config.toml
router_score = "softmax"
normalize_top_k = true
router_logit_norm = 1.0
norm = "rmsnorm"
norm_eps = 1e-05
optimizer = "soap_variant"
beta2 = 0.95
batch_tokens = [32768, 65536, 98304]
Below are experts of layer 5 (counted from 0) of a mixture-of-experts language model. Rows are named router (the router's row for the expert), gate (a neuron's input weights, with its number), up (a neuron's input weights, with its number), down (a neuron's output weights, with its number) and show model dimensions 0-255. Each number is 200 + 40 x the weight over its row's rms, rounded and kept within 0 to 999.
Before each expert's rows: "comes before" lists some tokens at least twice as common just after its tokens as in all text; "comes after" lists some tokens at least twice as common just before its tokens as in all text. This comes from a sample of Wikipedia text that the model never trained on. Tokens count by the router's weight.

# expert 8
comes before: "|", "-", "|---|---|---|---", " |\n", "|---|---|---|\n", "|---|---|---|---|\n"
comes after: " |", " |\n", "%", "|---|---|---|---", "3", "6"
router,251,226,183,229,215,196,195,135,180,145,240,221,210,234,196,161,210,201,232,139,149,179,182,179,196,260,198,260,186,195,234,201,248,170,365,209,152,190,197,132,143,143,187,208,201,188,233,163,130,236,105,222,195,191,142,253,180,154,190,178,193,199,182,237,162,199,252,187,205,248,212,223,164,225,211,173,223,162,228,127,249,202,169,237,217,219,149,237,302,216,208,186,235,161,143,153,224,153,149,236,138,296,192,154,214,210,222,164,207,182,197,149,277,241,178,177,214,224,188,256,189,266,204,218,166,185,283,240,151,216,139,258,172,240,163,169,196,196,193,120,272,175,251,186,167,116,238,211,112,229,198,248,236,231,167,217,214,175,186,205,132,212,240,181,234,168,210,163,249,146,176,231,200,150,172,196,247,115,222,241,196,154,227,224,218,154,227,211,156,168,330,157,149,144,180,198,190,189,185,174,149,203,196,307,199,220,218,255,137,219,228,224,193,236,142,213,229,169,200,262,190,199,164,184,179,269,184,188,208,178,179,142,207,157,216,164,262,180,204,202,222,222,237,237,199,266,217,141,236,242,147,176,267,206,197,156
gate0,197,210,203,226,210,152,224,217,177,231,174,149,224,202,213,207,235,157,272,201,259,202,247,217,141,253,210,192,269,274,143,194,76,208,245,154,213,190,206,117,165,215,279,181,180,215,160,214,191,128,201,137,228,138,199,139,178,171,174,176,196,219,173,264,237,187,145,220,255,224,199,238,100,195,183,201,149,199,273,204,324,249,157,177,215,152,209,213,209,174,150,176,186,184,208,216,174,285,208,190,250,170,178,143,229,196,141,147,206,231,196,239,222,179,225,274,210,205,214,237,223,172,214,192,251,150,160,152,196,188,276,244,160,178,229,154,230,176,205,284,219,205,243,171,210,162,198,165,132,158,202,206,208,207,127,139,285,189,226,226,208,108,187,212,182,241,188,169,164,277,200,188,197,311,222,194,171,188,305,110,195,230,217,185,191,174,256,194,184,203,204,230,175,198,215,145,158,187,220,266,222,163,170,253,195,166,224,195,161,231,249,172,235,220,251,246,265,193,253,214,207,187,207,197,207,228,223,208,161,250,282,138,181,111,188,187,237,231,160,217,235,158,238,186,195,201,160,160,228,285,233,141,160,250,247,195
up0,168,197,208,152,100,209,185,146,268,160,236,191,122,140,177,186,186,259,160,248,211,210,211,201,258,174,191,239,144,157,259,223,274,212,240,154,166,183,166,211,214,195,255,126,259,204,167,244,235,189,173,199,256,247,189,174,154,182,237,256,232,219,270,189,200,159,177,151,223,182,174,268,197,181,231,183,151,194,198,147,100,185,203,179,182,179,212,164,230,227,273,251,185,153,203,200,149,210,178,163,147,291,225,204,200,202,252,208,255,184,209,239,179,221,210,177,270,190,225,212,212,198,195,247,201,205,309,182,222,138,197,156,188,151,186,266,163,187,162,215,167,196,186,211,155,187,241,210,208,159,212,264,183,184,200,246,204,232,247,226,224,240,254,134,244,116,183,271,207,135,110,253,220,98,220,224,177,263,158,210,246,211,242,197,269,152,217,202,239,244,193,165,223,211,259,211,284,208,203,224,179,219,236,193,202,183,237,151,159,248,258,171,157,159,178,206,150,156,177,229,220,188,258,236,218,146,221,166,222,137,215,264,233,298,238,222,218,252,177,213,213,192,173,170,181,213,224,148,250,123,196,222,276,311,161,230
down0,259,209,221,194,190,192,221,125,270,211,135,191,196,149,226,231,201,204,188,242,154,189,178,212,161,214,201,199,210,213,186,173,230,146,207,146,235,151,228,261,173,176,151,161,253,195,180,198,110,166,192,242,257,210,181,145,152,174,162,229,184,133,206,141,177,190,230,191,185,241,150,195,164,223,241,239,210,178,176,226,264,140,161,219,219,176,264,204,181,249,264,147,265,218,226,253,156,68,186,198,127,231,282,182,155,193,212,172,186,186,132,141,184,196,141,157,286,188,261,164,184,219,234,214,201,235,140,212,185,231,257,199,202,178,177,217,262,166,182,230,170,193,200,190,188,220,105,115,245,205,238,177,160,206,118,209,224,183,225,194,210,186,156,136,252,214,188,206,131,209,217,221,123,178,210,187,152,165,145,246,152,147,199,149,208,123,196,113,171,169,195,244,161,207,231,173,224,230,211,135,211,187,263,209,285,235,245,184,185,230,272,146,100,212,182,175,262,217,167,141,192,288,218,193,249,239,151,182,177,166,187,248,207,208,219,284,231,187,235,270,191,154,188,223,164,156,205,142,189,143,234,204,188,238,170,279
gate1,173,188,162,78,195,170,165,215,178,166,234,197,219,188,204,111,171,176,228,122,167,211,230,246,246,218,217,192,182,216,212,234,149,206,194,145,226,242,180,252,223,198,228,219,211,193,142,215,199,211,221,236,238,194,157,207,164,190,222,207,277,219,164,221,134,185,171,174,180,187,169,187,292,172,122,162,156,200,198,239,215,214,188,213,235,104,238,191,177,187,219,169,242,167,239,195,176,185,109,215,180,220,242,195,191,223,284,238,220,148,239,207,311,196,206,163,180,282,164,275,243,187,186,209,186,269,242,141,184,206,232,201,214,231,245,124,202,216,105,286,161,229,303,196,151,211,205,220,220,151,232,103,207,150,267,170,164,201,197,222,210,251,159,241,229,167,177,223,229,212,176,174,205,282,191,207,286,158,134,191,237,174,214,183,144,231,152,259,186,205,194,205,207,241,215,215,254,130,181,202,155,166,190,248,184,129,240,174,173,219,251,191,323,163,204,191,147,170,145,187,151,210,181,256,212,243,175,214,211,183,165,243,239,106,203,214,246,157,249,231,180,129,172,164,219,272,178,238,210,207,192,236,145,166,268,208
up1,207,188,265,161,157,221,202,175,234,191,236,186,189,197,203,179,259,202,254,280,253,184,224,136,169,192,207,228,178,198,199,216,254,98,269,196,155,123,181,238,201,174,143,217,163,255,222,204,183,186,166,172,176,191,279,172,227,173,160,193,205,194,262,208,274,203,214,157,233,192,225,281,175,142,262,283,291,181,155,197,180,227,173,161,223,305,191,221,182,258,161,235,162,186,178,219,161,197,247,185,203,127,190,195,160,227,206,152,202,221,175,182,103,196,158,290,268,191,243,203,174,158,210,194,216,143,174,215,210,134,207,189,196,170,194,249,218,237,234,150,198,148,133,216,265,271,207,224,182,186,181,274,139,222,131,141,210,206,160,149,164,129,247,189,149,298,225,165,226,177,157,221,201,194,171,229,151,185,186,241,173,260,220,172,253,192,221,202,192,217,181,142,233,107,265,207,255,211,198,145,273,281,200,174,265,238,159,171,255,185,174,197,157,232,214,211,172,190,226,147,257,180,178,177,157,168,151,214,211,222,270,186,130,270,218,172,192,251,201,248,248,273,202,185,193,139,243,194,236,163,245,202,242,240,226,184
down1,204,190,115,129,228,143,191,178,225,244,266,160,127,206,227,208,198,165,196,200,160,203,291,278,226,229,228,136,223,194,124,200,235,181,144,217,171,247,126,201,144,211,144,188,193,214,252,185,193,204,187,175,175,168,253,210,161,151,242,249,255,154,145,254,177,183,153,141,212,152,185,163,165,144,167,191,185,146,202,123,224,207,118,209,205,167,202,218,207,209,223,189,157,156,190,191,195,178,285,195,122,199,187,254,153,180,177,193,193,141,270,139,193,271,207,172,126,229,199,152,211,192,227,165,189,190,213,238,240,192,237,304,196,159,251,240,215,229,233,219,220,252,243,162,248,192,241,235,170,245,255,202,103,212,146,195,215,166,232,164,223,201,136,228,177,139,231,152,238,172,228,225,208,166,234,225,223,186,213,191,255,208,209,201,170,201,198,211,219,209,217,293,183,195,189,236,213,170,161,162,184,193,157,226,312,170,229,197,256,149,119,204,127,212,177,250,154,195,165,206,190,156,215,265,208,271,213,217,179,242,231,244,198,139,223,193,327,160,122,150,192,244,186,166,224,253,236,237,240,232,232,188,218,199,93,205
gate2,104,231,208,178,153,197,229,219,188,185,178,230,207,191,213,179,176,207,277,175,210,203,130,215,157,239,206,262,223,162,212,199,216,164,214,260,295,142,233,197,208,196,226,200,140,236,154,185,201,193,269,258,220,255,248,163,202,232,147,180,257,114,191,241,214,183,244,212,224,164,191,201,191,197,205,212,235,223,174,161,144,282,239,189,238,246,164,167,205,217,247,189,225,155,174,196,264,134,239,224,230,202,236,213,267,183,215,180,182,198,222,241,87,152,151,112,247,216,216,193,302,253,216,174,180,244,153,280,229,199,204,186,183,130,197,175,179,276,167,200,177,205,200,216,165,215,206,165,184,166,106,234,94,195,144,245,126,178,223,173,187,247,185,234,216,231,167,219,216,187,257,143,196,228,205,276,250,193,189,223,214,169,234,150,217,151,222,289,216,220,186,208,235,221,178,212,267,223,176,176,249,281,209,209,230,146,193,213,288,269,194,159,173,170,217,163,248,233,221,190,222,163,195,155,160,138,138,221,244,148,243,264,188,181,115,169,222,162,161,259,193,186,314,177,255,241,239,227,247,139,164,208,222,207,214,163
up2,264,213,139,216,215,163,187,159,189,242,199,158,264,223,220,253,215,225,150,215,241,181,257,167,256,169,167,159,148,216,208,170,150,233,110,200,139,285,195,176,216,208,153,175,198,171,233,206,233,177,144,151,180,124,143,294,165,158,281,174,129,301,183,222,238,214,218,149,153,262,199,202,285,175,168,218,197,195,282,248,229,144,200,204,213,210,263,252,186,219,155,221,206,229,201,176,168,233,157,163,202,160,163,160,144,198,202,242,180,226,173,204,243,197,172,237,140,202,154,199,185,145,155,202,185,178,171,108,236,204,196,202,124,281,222,226,218,125,214,205,231,207,235,244,205,257,187,201,209,217,291,177,302,156,268,144,256,200,214,236,207,205,194,132,187,149,238,205,138,158,135,224,177,177,138,203,168,199,165,191,202,131,105,225,181,239,251,168,171,211,158,213,172,163,255,244,190,164,203,240,217,87,195,211,131,184,195,182,113,152,228,246,229,223,168,200,191,222,230,228,150,224,207,233,230,216,241,213,181,236,189,175,233,212,255,188,195,195,247,180,212,143,132,199,165,192,184,160,122,260,237,219,205,190,179,153
down2,295,211,136,150,205,94,136,272,255,225,224,225,189,275,134,168,219,138,234,261,199,234,197,156,169,181,158,140,184,209,196,162,181,165,199,136,169,192,135,155,207,211,194,219,215,263,233,197,209,253,204,169,223,175,184,273,167,175,201,176,223,208,242,206,187,141,186,258,233,216,200,188,235,260,169,151,265,292,202,194,229,118,152,189,173,192,227,209,214,187,114,166,202,212,183,203,187,252,187,166,274,190,219,312,190,175,147,251,155,256,186,236,197,201,222,181,194,199,172,173,249,98,179,247,124,231,247,190,158,260,97,173,247,199,169,146,197,203,187,260,287,232,230,172,209,193,177,261,218,206,180,212,255,237,207,250,257,296,254,240,207,199,208,213,229,204,241,158,234,128,215,226,237,227,187,161,222,227,149,175,195,144,253,239,214,165,127,245,251,192,232,160,271,192,239,230,246,195,233,223,269,184,220,252,202,194,223,172,182,194,204,234,191,223,188,249,204,193,262,171,188,218,177,130,188,230,206,235,217,138,237,199,161,233,242,203,268,247,218,188,214,224,264,252,183,190,189,176,117,190,186,231,231,272,186,256
gate3,250,163,192,188,182,123,214,166,210,135,184,152,263,226,306,199,271,226,205,179,143,264,194,143,226,261,187,276,269,185,213,165,180,187,208,218,138,212,222,177,158,219,232,175,123,192,197,263,148,204,188,222,201,267,156,159,148,193,200,233,196,199,186,173,210,175,242,220,176,222,130,249,224,266,218,218,170,213,244,185,222,190,211,201,167,199,238,195,217,269,115,181,224,174,216,119,119,149,243,197,228,182,214,207,177,224,233,238,243,163,172,253,150,223,127,204,234,205,112,156,195,184,193,243,221,113,128,256,195,280,264,145,130,181,180,135,228,169,199,211,214,183,171,229,207,195,165,273,192,259,222,179,137,181,214,219,178,231,189,208,235,192,197,172,179,223,210,198,261,125,189,203,240,239,156,237,220,284,235,222,198,197,299,199,208,173,173,178,197,178,181,198,224,160,209,200,272,254,180,181,221,249,139,257,198,229,260,266,134,188,225,219,238,210,203,279,182,172,231,207,180,199,178,161,285,208,254,289,166,221,251,173,217,125,212,290,166,156,236,193,233,218,148,206,148,230,98,267,238,216,203,219,219,217,190,193
up3,268,197,193,181,132,247,263,212,224,324,178,229,266,203,121,241,116,265,176,186,278,230,202,155,217,173,180,208,232,177,225,138,200,245,189,211,188,191,188,225,209,172,208,319,256,232,188,172,170,216,245,140,231,255,213,233,167,166,195,139,198,185,248,176,167,213,198,211,262,224,249,209,171,209,219,200,168,305,228,184,203,206,225,212,229,195,184,203,199,185,221,195,164,206,184,171,255,253,233,148,166,218,211,190,149,206,165,167,203,305,215,206,268,203,212,227,232,151,277,196,190,165,230,204,223,269,264,220,179,164,187,264,239,187,227,150,239,197,219,222,219,219,244,144,138,189,206,156,166,184,207,242,180,184,185,164,119,193,228,232,247,216,264,132,201,200,159,254,206,185,171,265,203,210,241,233,247,154,144,182,154,183,109,195,147,172,167,197,223,219,238,145,120,264,175,189,169,186,140,180,157,198,298,202,178,238,184,194,230,218,171,229,268,158,201,142,177,195,183,243,253,192,194,186,149,257,185,184,219,115,139,148,205,242,196,191,225,171,159,254,174,232,121,194,240,244,224,272,103,237,193,197,216,308,186,205
down3,76,194,258,225,232,126,238,203,218,228,201,196,174,251,218,195,195,164,237,224,181,200,255,297,236,154,253,230,168,157,149,227,186,122,238,160,163,166,110,194,170,197,211,205,207,187,233,201,184,191,264,223,151,282,132,168,263,203,170,174,260,191,217,197,192,210,209,178,179,198,202,250,225,244,242,266,189,211,166,190,215,217,195,217,255,201,207,248,244,180,199,139,171,173,182,205,228,178,218,300,247,194,160,184,270,155,220,315,181,144,212,197,196,188,221,237,172,222,182,75,179,171,247,238,188,115,233,104,315,148,193,217,211,183,228,263,230,185,211,247,227,161,205,160,212,189,174,220,170,170,210,205,117,221,210,159,241,159,204,202,229,273,211,265,172,237,234,191,189,269,129,161,163,259,169,175,270,198,192,208,252,221,191,193,220,234,290,229,201,190,176,226,252,185,237,202,164,185,206,131,174,192,185,188,112,144,168,176,108,188,233,212,216,219,224,182,217,144,254,180,237,246,163,238,166,226,183,245,252,213,133,187,154,171,178,214,216,267,273,186,162,222,216,190,163,204,228,174,146,191,245,233,233,245,226,232
gate4,216,164,190,250,196,159,206,226,137,159,313,218,213,207,193,211,201,181,166,195,142,257,220,221,182,180,218,186,139,196,197,185,192,188,223,260,170,229,134,224,209,241,283,190,226,210,236,203,218,261,172,242,196,133,185,183,198,226,189,163,147,154,246,225,160,262,188,207,162,156,303,228,290,229,189,272,198,165,158,216,170,183,210,208,337,132,180,168,122,188,190,212,164,214,168,244,142,155,199,201,208,158,302,155,218,193,175,140,168,241,185,177,189,150,251,179,238,178,203,256,190,183,175,270,194,190,182,166,234,181,187,274,174,226,183,272,210,272,217,193,200,241,189,179,214,252,157,166,137,210,239,194,218,258,204,147,254,307,197,224,220,227,158,202,188,215,175,225,209,221,192,231,168,267,214,152,292,216,173,220,199,160,281,175,151,251,259,226,200,160,140,219,188,210,238,261,262,219,198,152,209,184,214,166,221,233,165,249,246,236,205,154,180,265,216,170,187,232,236,256,215,189,258,292,181,248,189,225,211,203,219,235,233,226,208,249,137,160,236,185,333,197,193,193,256,187,198,284,215,208,151,285,180,197,214,199
up4,260,161,225,203,174,239,218,298,169,209,359,168,207,236,209,193,147,184,229,178,149,229,221,216,174,186,235,135,159,186,156,241,212,184,227,256,157,213,109,203,251,196,265,207,222,176,228,222,209,199,214,266,164,144,262,144,175,249,184,159,134,202,213,226,240,244,216,205,153,174,271,220,262,245,223,250,213,134,197,198,159,196,189,162,323,145,139,214,158,221,229,211,138,288,164,228,174,179,191,191,165,187,208,141,205,203,192,170,163,234,161,146,184,197,211,173,216,242,192,239,173,191,184,239,203,221,193,153,245,206,188,293,145,186,192,301,219,228,224,189,193,189,208,216,194,198,171,124,154,178,247,204,190,195,189,161,233,247,197,223,245,281,184,153,227,229,188,174,204,205,212,190,171,241,183,198,239,185,244,238,172,184,291,173,182,268,254,189,171,184,213,231,170,237,218,217,280,201,226,90,244,184,265,158,176,236,122,180,236,207,211,217,178,275,211,186,218,222,272,262,207,160,248,301,204,253,169,200,212,211,213,250,173,203,198,159,200,174,246,217,289,174,160,202,263,178,216,284,201,155,177,252,146,237,232,199
down4,173,195,233,218,274,230,167,203,253,225,185,154,189,165,232,215,249,244,247,184,228,265,211,286,135,180,286,126,198,223,207,164,243,151,122,150,214,223,143,201,208,186,212,286,220,202,218,260,157,206,196,133,147,188,204,150,136,245,256,228,288,208,123,228,199,211,165,247,181,259,182,200,190,225,126,176,157,157,169,222,142,154,246,183,183,205,215,222,153,208,194,161,190,261,214,159,230,200,195,260,220,198,196,171,202,209,177,218,138,219,249,230,171,197,215,223,267,188,324,153,175,184,250,265,193,253,99,250,209,204,196,156,241,156,193,195,219,164,165,257,183,151,323,170,216,245,254,205,210,261,191,199,247,194,178,195,242,172,190,189,247,210,175,220,178,276,291,195,229,271,189,131,214,187,209,143,204,265,230,189,205,206,236,198,261,202,228,252,160,238,280,226,186,188,215,176,188,213,170,127,222,184,172,151,135,165,220,213,175,242,265,152,166,234,198,258,201,147,210,178,254,203,217,155,229,193,186,192,193,216,208,130,234,242,141,216,184,157,150,239,177,137,177,188,240,135,145,159,209,221,274,213,171,223,253,182
gate5,207,199,169,213,248,157,228,229,228,232,192,174,187,173,208,179,210,251,160,182,233,134,231,137,211,199,169,311,243,196,130,121,213,223,131,191,199,227,172,284,225,224,226,208,208,201,189,202,213,169,131,171,195,134,196,132,150,208,214,164,125,225,169,199,138,244,249,183,215,193,234,198,236,226,181,193,144,203,235,181,127,153,260,268,229,293,100,247,164,182,246,176,196,196,235,118,208,258,189,172,236,198,224,203,235,193,157,198,290,130,206,278,149,150,207,258,194,230,139,107,170,168,154,136,216,158,158,232,192,252,156,283,100,220,193,218,191,201,182,245,213,191,249,242,113,223,190,194,213,243,218,167,162,182,253,169,222,206,154,235,193,208,184,213,165,151,282,215,171,205,181,206,255,235,205,221,203,297,190,195,201,236,164,238,168,243,216,242,287,252,223,221,201,201,215,122,201,180,200,180,112,138,140,219,220,121,202,195,122,145,158,155,200,221,188,202,238,226,239,195,134,231,201,190,171,221,148,267,197,171,234,197,193,189,191,169,219,239,205,262,173,243,172,192,174,176,219,269,148,226,207,218,186,203,141,222
up5,303,190,165,181,182,245,230,184,221,189,141,221,145,234,177,197,239,197,223,172,207,182,249,246,192,161,164,229,233,232,157,145,168,223,252,256,200,291,251,151,239,243,189,188,223,197,217,247,137,258,235,206,149,250,236,193,188,174,251,173,253,204,160,234,198,149,232,190,251,142,208,176,199,222,207,228,250,204,199,228,267,163,151,277,154,274,211,200,190,205,198,200,207,243,173,181,270,158,138,157,198,211,206,189,147,209,183,202,162,194,199,162,155,160,180,252,197,172,255,103,201,192,191,239,294,231,183,277,245,175,194,199,268,245,174,182,222,171,201,177,214,207,177,191,170,167,203,165,206,195,212,195,184,218,153,151,208,192,189,176,250,270,198,218,150,169,296,241,296,183,176,275,183,256,211,234,275,185,215,222,244,263,212,232,227,239,117,252,222,239,201,113,147,250,170,165,249,154,158,171,178,247,161,170,253,204,274,108,204,283,248,163,160,182,225,219,178,229,225,217,137,172,287,176,214,233,271,220,216,217,214,275,170,190,249,253,230,139,222,234,201,282,205,201,272,202,231,157,231,191,249,167,283,195,184,217
down5,260,150,323,240,179,291,255,227,257,217,225,142,261,258,246,206,195,203,177,248,209,257,186,212,216,176,254,119,221,167,188,170,174,247,161,221,185,158,194,153,241,135,148,156,165,268,273,222,181,166,223,229,156,187,197,238,226,197,232,231,175,208,164,224,191,282,140,168,211,150,201,209,222,182,201,118,208,168,216,213,254,162,177,165,191,192,209,160,201,241,197,149,198,233,240,233,238,195,195,278,230,184,203,146,201,137,181,204,185,160,223,242,219,188,226,281,143,237,152,227,205,213,207,251,253,217,242,207,249,188,175,250,253,179,233,239,220,235,249,188,266,239,190,152,194,197,157,118,188,240,206,135,184,220,203,76,227,112,162,251,205,192,193,226,239,241,219,146,270,249,202,226,221,258,284,178,263,185,195,224,230,209,169,152,150,220,174,265,213,276,229,180,212,233,175,215,197,235,232,232,257,164,202,166,129,233,153,214,195,188,206,169,169,183,186,141,188,185,221,159,146,278,264,194,125,161,155,196,271,152,190,195,173,191,227,152,174,217,246,281,155,251,191,181,195,167,190,285,177,244,176,159,261,184,216,225
gate6,228,261,216,196,262,108,160,198,252,186,253,138,173,188,207,116,281,252,174,237,171,213,136,264,158,168,239,221,237,225,217,180,173,236,265,167,241,218,214,191,173,195,230,162,191,162,204,219,181,185,232,201,174,175,196,237,189,183,232,215,178,186,171,145,251,96,195,187,178,175,231,137,240,168,177,234,170,204,194,205,198,250,212,181,250,142,217,166,227,217,216,143,227,168,217,182,204,234,251,244,195,203,263,210,173,160,235,238,190,155,118,178,274,127,208,234,188,211,187,275,185,189,203,227,192,132,214,247,269,239,203,155,230,179,189,129,221,185,216,198,192,171,263,200,143,205,116,196,223,214,264,175,181,198,145,212,227,244,121,179,145,193,246,234,241,177,145,222,232,181,205,174,211,136,173,227,162,195,274,194,221,222,229,200,173,223,226,128,259,168,167,201,250,188,209,112,178,194,145,169,259,250,211,254,189,266,165,276,180,202,179,204,171,205,190,191,172,236,181,177,243,176,158,245,178,144,209,239,235,221,292,230,148,122,262,221,192,300,226,233,269,148,279,131,235,182,161,229,229,253,58,237,191,192,238,197
up6,274,228,211,210,290,125,133,216,225,170,288,162,215,222,269,97,232,154,184,261,182,212,119,269,203,236,204,264,177,247,190,221,218,182,227,201,220,201,185,176,220,187,231,160,200,207,191,238,209,229,223,222,136,200,229,244,227,197,234,170,176,198,173,116,251,165,203,221,209,169,179,185,165,197,199,207,161,145,234,219,214,247,228,151,218,189,213,160,247,207,216,108,152,199,245,170,205,216,237,234,221,183,306,206,190,154,215,226,174,198,150,201,245,194,184,206,212,240,159,214,184,227,179,199,178,128,204,222,251,215,187,161,185,119,184,175,218,165,210,188,243,164,255,154,139,201,176,200,249,211,198,154,135,283,153,199,265,192,175,186,267,204,253,234,280,178,167,223,241,182,240,164,230,135,201,211,162,245,270,194,188,207,215,210,191,206,258,127,272,166,223,239,220,148,176,123,172,201,209,120,210,269,185,261,176,278,188,287,141,223,234,153,192,222,164,174,189,193,216,192,259,173,205,233,210,182,215,300,243,272,264,168,179,141,258,200,133,268,231,210,225,161,211,181,238,154,138,262,195,220,79,254,174,201,197,194
down6,127,184,200,198,246,192,172,187,206,146,144,195,269,160,222,178,249,252,173,236,195,187,115,197,180,214,180,138,245,251,183,176,238,226,140,250,204,101,220,214,166,215,158,294,186,162,158,144,153,248,219,172,243,102,200,198,187,154,129,225,210,243,216,161,136,261,213,226,232,193,150,175,230,243,153,203,217,234,255,167,171,181,204,190,213,208,189,204,218,168,218,192,175,202,218,169,182,170,226,204,228,201,176,211,188,300,164,190,221,187,231,163,238,128,189,251,231,249,213,243,239,127,219,75,190,180,248,205,285,200,159,209,176,237,217,153,160,195,154,221,227,221,223,121,264,156,189,226,166,276,181,244,159,178,166,239,166,210,201,162,214,205,153,173,218,171,133,101,220,141,251,236,231,162,197,144,147,177,242,160,180,218,248,198,203,222,192,182,144,200,188,145,230,236,202,229,177,172,200,164,178,272,174,234,206,166,188,228,209,204,130,258,214,197,173,224,163,211,253,238,206,192,194,223,163,253,140,165,218,208,305,170,158,254,218,125,222,246,193,190,150,230,186,231,273,201,145,325,233,219,207,317,187,200,169,228
gate7,234,223,188,222,174,208,243,170,247,189,195,256,174,160,213,214,188,255,273,190,241,166,180,202,183,265,235,104,276,168,302,177,218,140,155,200,198,177,147,256,126,111,181,191,148,219,147,172,180,205,248,180,225,236,133,176,169,178,277,200,231,155,180,167,181,236,203,269,216,178,152,171,179,161,220,217,241,188,223,184,222,214,176,167,213,240,172,272,217,169,157,180,240,171,246,152,156,189,212,228,258,223,185,195,255,201,218,160,244,270,224,149,221,205,320,230,173,263,211,211,235,142,207,157,226,159,231,159,170,183,157,168,257,267,178,144,198,234,165,192,165,166,166,209,152,126,198,193,239,195,148,190,182,176,224,204,188,217,133,140,244,249,233,222,230,185,192,218,208,228,236,161,202,200,161,203,243,126,206,241,200,211,190,168,151,207,246,200,201,222,199,132,140,191,155,153,238,199,203,206,180,274,216,272,168,179,196,140,229,143,148,150,230,261,279,157,202,200,275,238,173,196,229,189,219,207,256,227,259,126,168,175,91,263,149,171,251,128,158,171,129,220,237,226,102,243,210,219,156,222,197,261,171,230,186,223
up7,179,184,211,201,282,169,178,242,182,198,222,134,224,214,149,199,180,143,165,188,130,218,200,211,216,171,195,263,141,202,160,234,197,273,188,171,225,229,242,123,297,263,199,234,237,205,192,249,245,147,148,246,170,162,215,256,223,195,136,164,171,270,226,195,228,150,168,137,180,202,265,235,203,216,173,199,193,248,209,253,187,215,225,195,195,178,232,103,210,208,244,187,160,197,167,280,273,220,206,163,160,141,171,202,162,197,221,209,203,164,159,328,168,242,143,192,212,123,161,203,199,220,180,231,173,251,166,281,222,237,222,208,163,140,248,227,217,161,261,179,228,254,224,219,244,288,185,185,179,193,217,201,241,213,164,182,186,157,238,252,117,170,186,146,171,220,199,156,186,160,155,239,195,220,170,180,172,299,218,170,210,211,181,230,240,195,187,175,217,181,206,304,273,216,237,251,183,148,212,182,218,138,179,115,234,209,210,272,172,220,256,193,201,147,184,205,204,179,180,171,184,188,137,229,201,165,163,170,227,240,213,223,281,166,278,221,170,270,239,238,303,170,161,229,308,142,171,174,261,218,195,168,211,162,212,200
down7,159,294,175,227,164,175,240,236,143,239,190,232,111,195,181,251,194,229,248,153,206,163,243,244,193,211,245,231,285,203,212,190,178,121,244,244,275,262,182,208,247,189,198,163,166,237,184,275,163,192,209,207,154,235,175,155,176,211,185,161,280,165,250,135,165,313,244,188,256,248,164,190,250,180,191,224,222,203,176,116,186,168,88,206,179,166,171,201,191,198,177,219,201,232,189,256,186,187,207,136,239,146,245,251,213,149,177,169,106,219,184,198,191,177,187,176,188,224,219,233,210,156,164,264,183,223,138,164,215,193,188,211,241,261,212,199,176,176,199,212,197,216,160,203,112,238,159,184,118,169,233,169,187,205,249,163,198,195,215,177,258,155,233,248,279,163,222,192,181,264,276,228,142,231,249,217,128,191,152,144,229,249,205,183,204,153,219,198,208,193,199,156,207,161,183,223,225,248,152,237,172,228,303,217,148,133,221,210,212,251,193,135,191,182,154,215,145,180,218,214,171,255,156,202,153,180,126,202,181,225,183,177,154,270,202,228,153,117,232,245,236,132,149,157,149,188,202,257,181,216,200,229,310,175,204,205
gate8,239,245,148,175,223,178,207,253,198,167,145,219,171,236,161,187,175,204,245,190,100,186,153,239,229,227,166,208,185,176,210,251,193,112,287,156,181,176,117,210,148,219,186,174,191,120,174,162,128,157,196,211,115,244,172,196,208,173,185,221,211,177,195,216,261,144,93,178,160,230,238,180,215,119,215,189,139,149,197,230,165,120,192,217,241,190,186,163,221,162,263,238,237,115,169,189,212,249,170,194,219,115,169,160,191,191,192,190,200,163,181,283,162,197,281,202,231,225,188,192,124,130,102,200,180,119,115,218,152,254,162,185,147,241,187,182,147,188,241,208,193,208,235,162,158,184,150,201,159,188,202,191,202,280,207,171,152,228,220,168,169,189,294,200,142,214,241,151,192,217,238,184,245,174,200,140,198,192,294,233,228,196,185,204,221,161,229,185,166,200,164,228,188,243,237,211,230,177,211,251,191,235,289,225,195,115,255,230,214,221,201,181,229,192,270,171,190,166,258,265,250,132,215,204,245,143,197,261,215,195,255,141,186,169,238,188,198,241,196,203,179,188,220,153,180,160,220,110,234,245,182,234,192,155,255,206
up8,236,200,227,219,176,201,206,203,238,196,212,127,259,170,240,238,291,182,151,187,268,121,243,184,188,188,230,165,249,128,202,161,211,315,202,245,222,283,275,200,178,227,197,258,190,348,215,202,217,196,163,272,199,221,159,186,233,229,184,184,194,272,107,212,258,246,304,196,201,228,133,224,189,256,193,225,259,203,171,226,285,186,149,151,144,183,185,216,200,239,186,237,177,237,196,241,197,189,269,274,142,268,246,259,250,123,181,161,180,160,196,170,204,274,221,187,162,194,147,180,199,256,187,239,198,214,202,106,208,171,213,148,222,112,162,251,219,214,159,232,239,170,164,231,201,193,162,231,274,183,216,205,178,199,185,219,218,193,146,251,215,167,122,242,233,207,216,246,218,205,200,158,166,190,233,225,187,220,176,167,144,212,285,213,192,168,191,282,205,213,279,184,170,166,190,238,181,250,208,219,189,187,181,147,184,240,178,183,175,218,212,221,126,174,170,214,148,214,133,222,193,252,236,246,177,232,268,196,196,238,145,195,210,145,154,238,193,208,198,174,188,200,221,149,246,253,131,226,198,166,197,178,216,229,199,268
down8,189,159,175,207,275,206,191,190,201,164,260,158,219,198,216,174,205,243,221,173,204,177,241,241,135,249,203,229,179,169,228,198,111,181,197,173,232,188,252,148,206,226,164,201,232,193,202,260,281,191,174,166,188,134,169,178,195,221,175,183,189,189,212,263,195,221,201,152,257,123,212,208,182,216,154,198,257,194,201,287,233,211,202,116,212,245,271,280,191,188,226,166,116,165,215,139,153,178,174,114,221,187,143,198,186,244,208,271,157,151,189,251,140,162,150,194,160,136,242,170,152,251,123,189,189,106,191,126,211,216,193,168,202,207,164,223,199,199,224,214,161,257,237,198,229,190,231,228,183,221,298,256,147,184,175,222,237,168,220,265,249,220,170,210,266,258,268,185,195,145,188,239,146,193,219,199,142,226,176,169,228,165,172,162,164,253,257,166,260,200,180,259,163,195,181,233,275,203,188,202,233,159,206,179,326,173,178,146,251,221,124,215,217,266,193,194,163,174,158,171,312,246,278,214,178,224,269,209,248,219,159,218,163,173,160,155,154,207,178,229,196,197,201,154,270,219,171,169,282,239,248,151,216,177,177,221